Experts of a small language model.
Size: 13 layers, width 512, 151M parameters.
Experts: 32 experts in each of 13 layers, 2 picks a token, a sigmoid router.
Training: a variant of Muon for the experts, 4416 steps.
Below are experts of layer 5 (counted from 0) of a mixture-of-experts language model. Rows are named gate (a neuron's input weights, with its number), up (a neuron's input weights, with its number) and show model dimensions 0-127. Each number is 128 + 32 x the weight over its row's rms, rounded and kept within 0 to 255. Numbers have three digits each.
Before each expert's rows: "mostly gets" lists some tokens that are sent to it at least half of the time. This comes from a sample of Wikipedia text that the model never trained on.

# expert 19
mostly gets: " in the", " to the", " at the", " on", " on the", " from the"
gate0:107107118125068165159082168123100174164116125145166109105177148120136140112113121115152074125125127094122181174099138129100135101098120081100092148119166130119118159127151134132184102124112121132116156147148113132163172171120156114090135142123121149074182099130118081135054140144125130126082154128131119072126108146132088154090166130057175143117183132080155120122144084116115056114090
up0:150149158161124097110084129143129121102104175105120131116123135127126126065138139064151128117043132109127082158098136119200220148114160114155142137167129116159135145175135061180119188114132104121083119101112099184135126115165140158154136128097117148111095137106092113121172089113140122166161142118101152170118131139048162172127069134059121108140087092170120133106079139088097106101131

# expert 9
mostly gets: "ž", " Er", "a S", "ș", "ç", "č"
gate0:070112132148152135072104106101121136134158107117100125167140084121118125119169092117090172122140168108099095110143083098170088143127183160084114083155114129116152111099105123134105080197134124149174202123121147142165138128155149095152130121137135079197160116103136138163102097158133168115123148181171092145145157094156197128069089133139102096112094107129134159138130103180142144152148
up0:123094116095160139147117155148093123157151163117147110083121118132144113064106131079154060119113100092114144113137138100129193100110130104150124149173111145079090165151154171117154125092180117166110091122120116168108175175163131141139115117146148159132131142133059194022158181084106082119163109097129116096105146178083101171176150085103144138120147150107114114134100133117170130110131

# expert 15
mostly gets: "al", "021", " Mal", " Cal", " goal", "    "
gate0:202105141108151172174133102120179127120114089177141174134128140170127096160129139049119128066165065114120106148126148083180091099158131096079143168122086148110114081160116089123085176088159151136164194141151158153183165161147103173087127101164132147119111126097171123114067123154113088177151147168165123159153124131151210107145148120136143067074105126112142193100131162103131075115135
up0:111140112100105139138160175126142111123093119131113127110107118161185079140125134146173114147115164168128123111182102141149148145140127180149110119132135091133141146117144173150127141180105103137127166099100080099090071094152137191173177153106077115129155131204080173174175123201147117151150100134108096148138093116158131172103103130082119151194130092135160093201113143111177173127137

# expert 18
mostly gets: "\n\n", "andidate | Votes |", " ext", " JP", "This", "| Total"
gate0:130095077110139108165215138131165152106119108130076156107134106116140163101100104147130076157143092193083105089136104152078075033113143146116161152114106175075084142138144164123110219098082088082144121105146165180108125148165095134150103098072090153165156117126146178150133144166147118072073088186107136099123128091099083097121118105106149160138053136158099152085165147071151185077134
up0:121114104115132142195149163198140142113108124162136131066118132116189125101101096097192085126140124128157156193111115188162125115093086145136126127172146119129153122115076174110107138124175139110134094147127078138133076152172115137154107190068143155084109133166211108144062073155061155170119166149121115095137147068120142119122121121099149179151132113111190114093145117138111142117147

# expert 31
mostly gets: "\n", "- B", "st", "- D", "- P", "- St"
gate0:099033145140217115139110097153177099150128125053152089105107170147161104146133113167112080154133098061122139158092150136144114149149133118091122073120163130094101143164106055150153143118086083147156132163160077132103131214099109118080150144126197162132147110126161165115050175091109126110144090159083132145120061133163125162099150074152120123119114149101176091120142087085143140079112
up0:194129120083142181117187147113126097107166125210123148116099149111168131114111147096127138113146127081143099151056180150124081089136105094121107077107156084089133141127089135192125094104172188096145170113086114142166141139129103074117142185180114145143142164161059093173150106093148118148148151147087139138206156089086097150148153110110182138129095156161095167152103168166134117104096

# expert 3
mostly gets: " are", " were", " is", " have", ", but", " but"
gate0:133108145100098121124088178128110110145100147139191105062156093100114131113066183123141099143104089158155154142186211152122127113203158175138108087123117126090152201087125118084163169106136101145139133187114112058153086135151111177184115090112142153127120058135140074053096095130127098069095072120106233103142149096166092139187135118079146135097089114133096107129155085130116102161159
up0:129137188148086099087064053120093110167090167130123164137116103134129130098125166126164104158177150143125176163050175157129094086138156179105126123128132101111112121137157125126129143089095084102140161166149123138188120135118062159128094173131118173156137139080172139098120142118114061127153083128100156072150146088097173144167101094094124102089112066081140142171123083139137136117113

# expert 26
mostly gets: "ain", "ise", "ics", "ome", "e", "ological"
gate0:129073104112169125177165145096155127093213068146143169106101106097116139121100156129153205115095113129099166209089093152095132102144098102101130122077130192150119129124153117180055139144105126148158119103185157083154114087122052139140149137171087147099119183144135122149122095137093106101094101092118087113103120126114087133131105121151149191123142106083127141089102122090094127146113
up0:156115130124120127111191154114082162222102087144157089135097121121092137175077122122127111144148092149168102134131088070157137135103118135087069151138191102106087147130144127129125142093113152102060086136117112053122163173080181119146084085134160139127111094160098119063112158093099134168086119097143141183182160123079197094119094169118133177106089084110130135114178116106167109172187

# expert 11
mostly gets: " political", " July ", " friend", " professional", " director", " President"
gate0:109093087188095171148149094129150136156079083072104146122153114140164170152144128159091109160117144111120154123135121103163113112169127114105054155110098060127135158183108093147154083149090120181128093093116170143104138084141140099172107119169149079138118119185156115118117202144123172096166095136140126097125125106104135104124233132034117111131086142145117154153163101120130117128136
up0:153143125102084057130100138116098124147121111144088142164067123087102108105084070170122113112058098143162182157121122115087139145151119122127146112121100132163092119097108170155136133128164087135193099114142145144109102122142112133125150154110085171155151084159112146158132174165135105160092111123125135142115145153164113200117099132176139139107169162114144095104166192136146159128122

# expert 22
mostly gets: ")", "\"", "k", "h", "s", "t"
gate0:120122137151108072142105114138109113077162137167171096131074108121174096110093127175144176121157099139143097206089163111139129120164111137118149113140108139132090187104149172126124075171164117075110167156092112145177082117069135123093150110116074082159127116140127158185170107105111144141113151140160081079147194136074182105137092112090097116095135150113211129114189131105140172095067
up0:160119038108073175137167168106108127136163079165082162100118125101075039147153209139110131092201118147134159157120121082112157126127138184104147134172141050201107114128102139103168084145143083098170103123177161153132125160071088080175077122115118109124105117174166105174146163140087117114175062146141142167152169167159142133160130100132179167060166113107142156141094106088176146136139

# expert 23
mostly gets: " John", " George", " Paul", " William", " James", " David"
gate0:160117119133104167126124035157120064175136137081165092157169113099095127163142141152174076154129168111086165123147125083153150108049131101127076189132133110126166093186135178125169092156184202156161106150121135060101089161106133088084187109115129137107182134170115144192103123117128101095136126108151119151111158156174162136126080156155185202119123081157132164137139153151116159097111
up0:117130141113117129166164189173151133107094124170104133094143139149088105116092113093101150127102097127127087145141156133100152123182126140141137129123174151118089123058105132098153094110085078109091170106135093163149115139113144115187078137140108065100097126113176095062124135123153145159123104130092142126152135068118118146093136166099096082135138175125141074087125110140147132117148

# expert 20
mostly gets: " test", " bas", " roof", " ac", "por", " min"
gate0:116137122096135140099134071097135102156091190102148176169150124091137089083148157162118146127100090098113151137116098168107111131129183104175109072132104099110133167182130129165137089036111145071121113094094177115139081202118068072126107067126138127115124148182139167138093124141182182072127146162127098155125112141128077138191145082083192155168149128177153150101115089167119150099190
up0:191097144145154094193121091079125166091134149105092104124154075145159163151152139074089111104108100138114114147084136153164158066143073079123108122150113211167139130110096176052142167177134128159131130114157134123107133100142113135099122196152090097139145079117131148108150115144139079127144107116114114115162072137179162076113108117124080095119117094066113135151097114104140139151125

# expert 25
mostly gets: " a", " A", " an", "S", "A", " another"
gate0:131075078130101156128139146117175135093116107057140152121127121116076098192075055063131136115093132088112108106162157189156121120157150134119090163154171192143117134111091155103138177128134096112114137147084109114120074145173132122100194068130096119165092068164058153138068166111124162141106100133103050063087156144106087098155162153115125092114144141168109117158117118072123206084127
up0:049121188136147133127150148163129113131062046093114097122114141084090133168096097148094125060148109127162066130170092127102159076145136179078058160066163137173097137151158122117137120153146107108143106127077062115102181135130133117143106133163154130136170145113202148174109074121138105130145164070095121110116116176131138101085153083107135107122107145205100151148158136167054100159110

# expert 24
mostly gets: "am", " day", " war", " period", " month", " state"
gate0:134130164086059156189119111126117174144175107100113184163233095155162130151142078130179084083107149153114140116058112143155131098157163134140121119177161159110135157130146059134112119124097146127123104126143105172143168171186134075136121160150080092113171109130144162144139140145122177158147100099087094132096139097159131052110150154055156136087130105141186165146077157107161158102152
up0:072079149125164125108123167109142102118134208110089144130059103089124125138114126120118193156169132157153138071116191148108186080107145115128146157124085123109152101162116152168119110100102103143148075218117128100116157106145162122144076163110147107129133104156101115107130166159124124086099072164126162109152150129146155161134109179196091098150175121172155098139119137097120160193090

# expert 12
mostly gets: " and", " of", " of the", " and the", " &", ", the"
gate0:115100119124130198136138215102101155126121059112112133187144103066127107096138094081122191125138174124188112114129121139136122132031118108087146092144092092050093111147164117194108151146079143134164113136147049062134133133098113158099086096159141135125132141105158129132175115220163137199140107098132111143111104198134127127097074093176148140156159110118142173173095118171125157089166
up0:096138066080154167050119152143126155184142100111149120152178159146149144137071063096121088115122161131082142144104170153119071146147133156180081156119138134123086140151143181116139057157046185163139190079147102094195124108124150154139101082153141134143088149175053071160090142149129123187199149039099116159142123120145145133103135098089166137085070128086129136163149164145188167098135

# expert 29
mostly gets: " =", " ===", "% |", " ==", "===", "=="
gate0:091100119110162149146114130124136116136116172079132125151148127126103132112106145134130072173147111136118081079071201075169085113160096146162168105116138072142121096137130121143080169116191138113106145095092088175131139104120053116156130133120134113154166117150078100155126068127125151137139158148115158126162062103200119146145137098124111098204111116178171149148128137128183157151092
up0:155158100118168160157091104119104104136161136132118102075134148173134132152107177117071166126151092131132137081151171155138077072130155129108096104180127103135095168179114104127180132156120114117124118105139164074099144170172138126158157148144194116086089113172122115147098134123052139111127070117136106090167076127134110111156110162125208100149138085097139179109121090130175090144146

# expert 27
mostly gets: ".", "on", "ad", ").", "s.", "n"
gate0:106101141122153119092178125175142147112150132126120132144090101118067103151155115142090096147139090139105102127064124154152137116160173125136158171108116128110190138109109146168084161154150162159173158099112098102107124150136079184165101175134087121069154127116113125109207162120127083110125095103134146135057106120085126162115159165170160106160131116121184096109155140051137076138177
up0:124115143132121135133083186112045146155109090201114132122151088108098152127098110104173122210097126133141161129188181124109177122129142159090129168158110154132092122183120168178181117079148179085083148111143120153164200113106162113191141143136189070089089106086119109124119112170085148142088109096093108135129102124174163158110142097094138175111044105105148184097147121078125133137116

# expert 21
mostly gets: "′", "024", "023", "990", "025", "015"
gate0:128139151146151121098139138122123132067139117112180143152064137143116101127141091140157092113129129115141135177112178164167167147164101060110096117151093119155124173149125115142142134134127140130121155107101133183143149128112096138149157177178207184136141138116155114091177098076108112046118122121172051176100087060074112143120089107086078154103111090122144135120154118132137124147133
up0:103091119118074067146150116134141153144124081125078143124117078170152101064117129100141154185124142132174095163093082158152131126188076091138176137155113168148118103129115157138098158102142140138085131105112102133115124151160129123107122146114070069125052078114145099114141162109103136045136073120122094116067137182146102137122101176187166084085098166083099156137144129112098123114133

# expert 1
mostly gets: "'s", " his", " their", " its", "ed", " her"
gate0:139119121170122121081125051147134170123109132184156088103152173135115131182101147177072128063162139178148106040111160115120124140119113167072146111140114109118133067155149110087132118102097076174112098115161106134113121120162073126154179105116127165130130083126124201169130111165156122174136113162129108188096214117123126113117180143125129181104127214150130133182143141099114140178185
up0:196148093127086140152126155116110116148130115136067165097083142142124133093114076079111086183142138118103161171151140146176159078122160116154102102090152131191141170095069164142160143112152147089118116182080140096125157157152199093161113129121196103176114127140153056106123137077101130098155164116106141071188091172116073163110141151113079088148154102112158128090081134123173119104058

# expert 14
mostly gets: "1", "2", "0", "3", "7", "5"
gate0:060094090199192134190133148132107129087053120124091149137131119105142088105169101065150093129125089094122139140131120097117177089111124123123185113105149128083139121182150112151057118080096133200124149141115059146082132183144154152102155075136121152091129147155166107106083146162155134159136125128177106125196052095176068142129142119158114072129148145115155128148151118131130178106111
up0:125142100100152133108137129100168122163174130131051175164151157097091234173133162130106115166104121105130123099124148102091121135150122102120078136083162157139106154101121151125128067134138149168068090154118157135110131140134120132089105142145132125121110138132171107162102114105124128118144155176113164090090212136147171118129174161150190224092135135111146129095115091132161095141130

# expert 10
mostly gets: "ky", " Sy", "tar", "ican", "aya", " Malay"
gate0:163138176178144135113096068148118154098112137106168092113127103162132140090162136139095068187110122124111145065111146126118187139138092081111130184105131173130111137167122148061112117128169111133116130174154120142152110109110145146093093180006139116097141117132071114162064088138134154171138132086070153118121091095104145140086130196074142193123191107103133108176135132111076135098147
up0:148175124163096082154131118126136125077157138131160123074127060126106129174151081098129170155162178087123086165164180119122123109141119078142123068078094149154103097112128151152109106145140134069157101128116151108096149151156142175067140129063073169113151079068143102158130098153100114101160146123140094181163154111113137122156179128109128108113053151121088074087137087185157044120077

# expert 30
mostly gets: " ", ": ", "est", "',", ") ", " / "
gate0:121146127155114104129113136111112092137156092188118158130132106156105137150104108143143123174171161148140110106073157147157088149226170141125119074088131129130074103112120081157120099165146109120070054187097129104140098133125048170115042049109151125127136111134106144133153190103122157107149132082137116098095137140109104127129183194136213181104087129124087168097107138101198183151080
up0:119175189177050165166138090206154152163168089148036097150102108183129150155151077123095195137094154145166098155158113167115063099181188070079174085119190108134067120167133144167060092147200120101112129144103105082145070176146107141192183147158081108128135177134144146072139112122172076123111148137170114123145137170098073109165170154154160182144125092062098125137130166163143113123132

# expert 28
mostly gets: " |", " |  |", "|", "===", "==", ") |"
gate0:159145141120148150088155106087104144110107053167072094128098177155134091159083150144140082154157127166117158097139180104092077093137112114096092164148144149110084110105086154093181148082174108167106075166194087102136088119083056134175166121102153146139118093136116186098113137146092081127155046052130133135095096124110087132097191075075138122140110174151112115107128154085115147160087
up0:096064113121113094152114157088128084096151127090105089059197105107095153128082122149123159158096122034138125113127178101144127147127129159157139084115138088128097128114182092142068097131103087090129197056126146148108111107191212173119134151147112140133137142169147070113116126116131159130123179150156118145145126129100126149123063176126136154105190113110140154134117086171161066101158

# expert 13
mostly gets: "000", "002", "60", "100", "500", "56"
gate0:160175138115124082103163116085086147191072131106102149156119125134106108159098116163080176201128176111135186153103153091140143127151084067106136101104128155153099196129149196131099050143130123018102105130092135115167175083023134169115184116181155107140147131169131154065148165137128148108082144139098194097143125200168136107111161143165139086172115140092100097141151121123124114108206
up0:155103100158065149149142123097125117138166186098131143107124091157165106158118131175118121112137096151169138172108159132110169149119150168071115089146109035093149132141128150145086103146113130106128205096108138101111155163146090143061167119112133124138116169126132120232127141099166110151107163126118116145100112136164076092134127117084165102155198094128125096046201131167171126118150

# expert 2
mostly gets: " that", ", which", " which", ", who", " who", ", including"
gate0:163103108171179086133145134103107136110116115151097121116087127142158136099093116140131114135153148156159106100079160118099127196117162139151101112134104117109129116115116077120138137156081087114107141155155078092215161151132142122110104158137105167067091159144133075079145123109123141165081133141160185129154142174129118140102157110116159140160093108171147170107140136158089127105085
up0:161183109173136134103075137127192114150149098110145085199160119068055172123121080076132082090138137250084098156182139141184144162191099136193163141175134124111108109197113166138127123135213104121139113107103166121100116141145081145110094108097116112165154141110148132109128118138143085108123121094100154120143114060108105137230126111063163164119141048105151157140150129098174111188152

# expert 17
mostly gets: "ion", "g", " new", " inter", "ation", " Health"
gate0:134171105200062104106139110174167110111116064131158158076110113137082102085122166108146123156146109185100167146165088116074135114120155112133119159121155136143130162152110127172143160144141143180104132070140108189148110124112189109103121090110132141131079063124137099124138109124110188098115190096154146118113123161070120088116158117125162155127153140096136135116156105067132133155130
up0:127164118141105146116167136130144096124102112154176103107115127121114107092114153123152145077130073159062086158144113180048169141153131143138109201051147131160173129150134142152148154109146111091122104101158140148177108100095141159063150132162117186134070080127148116113141116111057122148113183095116095069080127154106134113078113120127047111114178144131152120175174103075121091121142

# expert 8
mostly gets: " sl", " tells", "l", " love", " told", " cr"
gate0:112179186165131092157097190117135179120089119170123106091097075124102146147161102182120145158102124147147081122122121134082116104133171137126108160105091112125091142113053101078078176095119185074070112203144141035134120102112135109152129095160098170133156109153127103106133118083107118135130052164134096098103142145115110125083127129168151130108191161090170130155113124079117174144165
up0:189109137115078146171086129109112143118135130141170116107107042090094188114127084143164146079112103158132088156106109105092062081122160141152171144133158129097150131125115105123117169109162200094091135159045129085153114194016192132178104062113193096118109091116136108128121084138118091147091151170175145110153110079110099121114103113135136137197103067090174187100153145083061106128181

# expert 0
mostly gets: " North", " north", " south", " South", " University of", " west"
gate0:122109109143101111131162131189110168126135146113156104197171110172128097107140091100107147108150170138110120174114114108125063116120063100152067089098192158124151104116108085132186120079153154092133125123153064126105074107108108176099155101181127134132131099148106137068106116129108126159030134122127161111144035092172109163113189125134184142058113199152110211153105132113130137067099
up0:115169091107155123057175141097120133163130138100111129113129114151200173132117103196198130142102170110146085122155144112147112096090138183149095182121132174105178133127097174121122092119137167106123133133072137158123154140127169107189060164130072135093129158154107118195060088116141109154081146172093146100145173130096086166097178111120147163109118062132092119119150130161143177184048

# expert 7
mostly gets: "-", " | ", "–", " (", ") | ", "; "
gate0:187152120210081150097091104103188103188177149074111164166126103155120141167167124139138099084111063165132125156117144126109150128121119115135151110220128193144147097084147118137110102132160109122104163141122141143114199160126110110137132124128188078207043139150056100147170107117159118178068126117170068132187121137080053133094141199129131092122108120095116119148087142157162140115120
up0:126104097146173149125164147105080138078134117077113135111047113141160111112024073155156184097151140090179158059160140115138073083165126110132140114115158122131151094090101132139130119175169097128137107126135090189068087109128179087151166134117148103109142168082168087101032101136136118149150146096076147097101154131142106099100157113057159157119176141143137140048131185135116107143101

# expert 5
mostly gets: "ing", "The", " The", "ist", " (age ", " leading"
gate0:085104113195102106144140089074162080140121127159150156116059103151110190135140094163177151129124178082124165124138083146119121189180108193094140119192106113131107131142132109125095092109127123149123144092111074126188082070159056107142093125151171058141150060141164130114098111126158133140144079071168242103126118160051110168130150066181145089126110068134140136090173120094123129097070
up0:164146109135139130103142154116118181167143139056134087086155142143121138172182183104063081140147058171107067139120128151169122138117162155147148112131160164181150126120134129065127066076149131088127106137106137149048173171099175097184180144116058170142100205123135093211100096152138166099135161154090080132115162092164102127171107166125142139111160102073108145115087088144121127149168

# expert 4
mostly gets: ", ", " in ", " In ", "In ", " of ", " the "
gate0:199132155129205178181157146159119114075112195178165158216135192155139130174137113135125138103187107149116155161154158091131067127161125110131050189171139142131131147149151160130103079159171098136135129102149109152138127088116123114133088137119192176140070181114140135110091192181118121190148153114094173113174090117096107132061158170203089129101177132124097134095084084122106134132140
up0:126126076102137054092112137132115172159145096132147059113116089144099118078108153111158175142154150135111091082140157122058159142102099155143146139135103161115142086143134127162137142148138151180138113174130104128157107150156175143136133127128126120130195128196106130180146101078138059125074155156154161114072170093139136140114086073052188089159106172133169172156139114127139124105132

# expert 16
mostly gets: " Red", " Black", " Green", "ro", " Brown", " Wood"
gate0:159131109138123143151124130095110189178122142105100188110152150116085149096115119137111107165082185121136076114153113156146150147127161165206146150174148087173102139133072166101156094146134195155131033155112203110140155177092125130054156156150180149145128142116095126205138157203108165103149095115189083110072158107108098090168163147106100142139099140138109156123133150128086148172159
up0:095101087194160085058133104131184088152116214132124146137127159175174153103055105168119069114133177115110111095135126122093147124124197061099125077094170087126176112128126145094135134138134131115144107157153136128176148127149126142151179091138141161127147170100111096156108161143145180156124131128119146102148118119141146128065180113124128191042104157187072128124152129112162103067084

# expert 6
mostly gets: " G", " McC", " yards", " F", " NCAA", " touchdown"
gate0:083158152192111066177102170104145137143124109105075189136158137102147151076097132108142123108173150121170132146114102094076126093106161123168082173144162162061154059128103081162142099120145157116143115099141132136202104126107086116134137148166087133108177179037105106098191144073142212159182145108172169072088161074148103120143141149143081123215130144106143114150181088148140058131142
up0:120077174163128161100127063099159157125130124085117106116117115153125140155139086171069140046058109153152094161121122134139143133097136157162143113095171148156115162097113173097116126106157107179141103175077138129095161099145103145198107089137065176181101092148143084165083090141145019131138147107109096167150160133115160123146048075096110136103132141149097115160113166133121122090116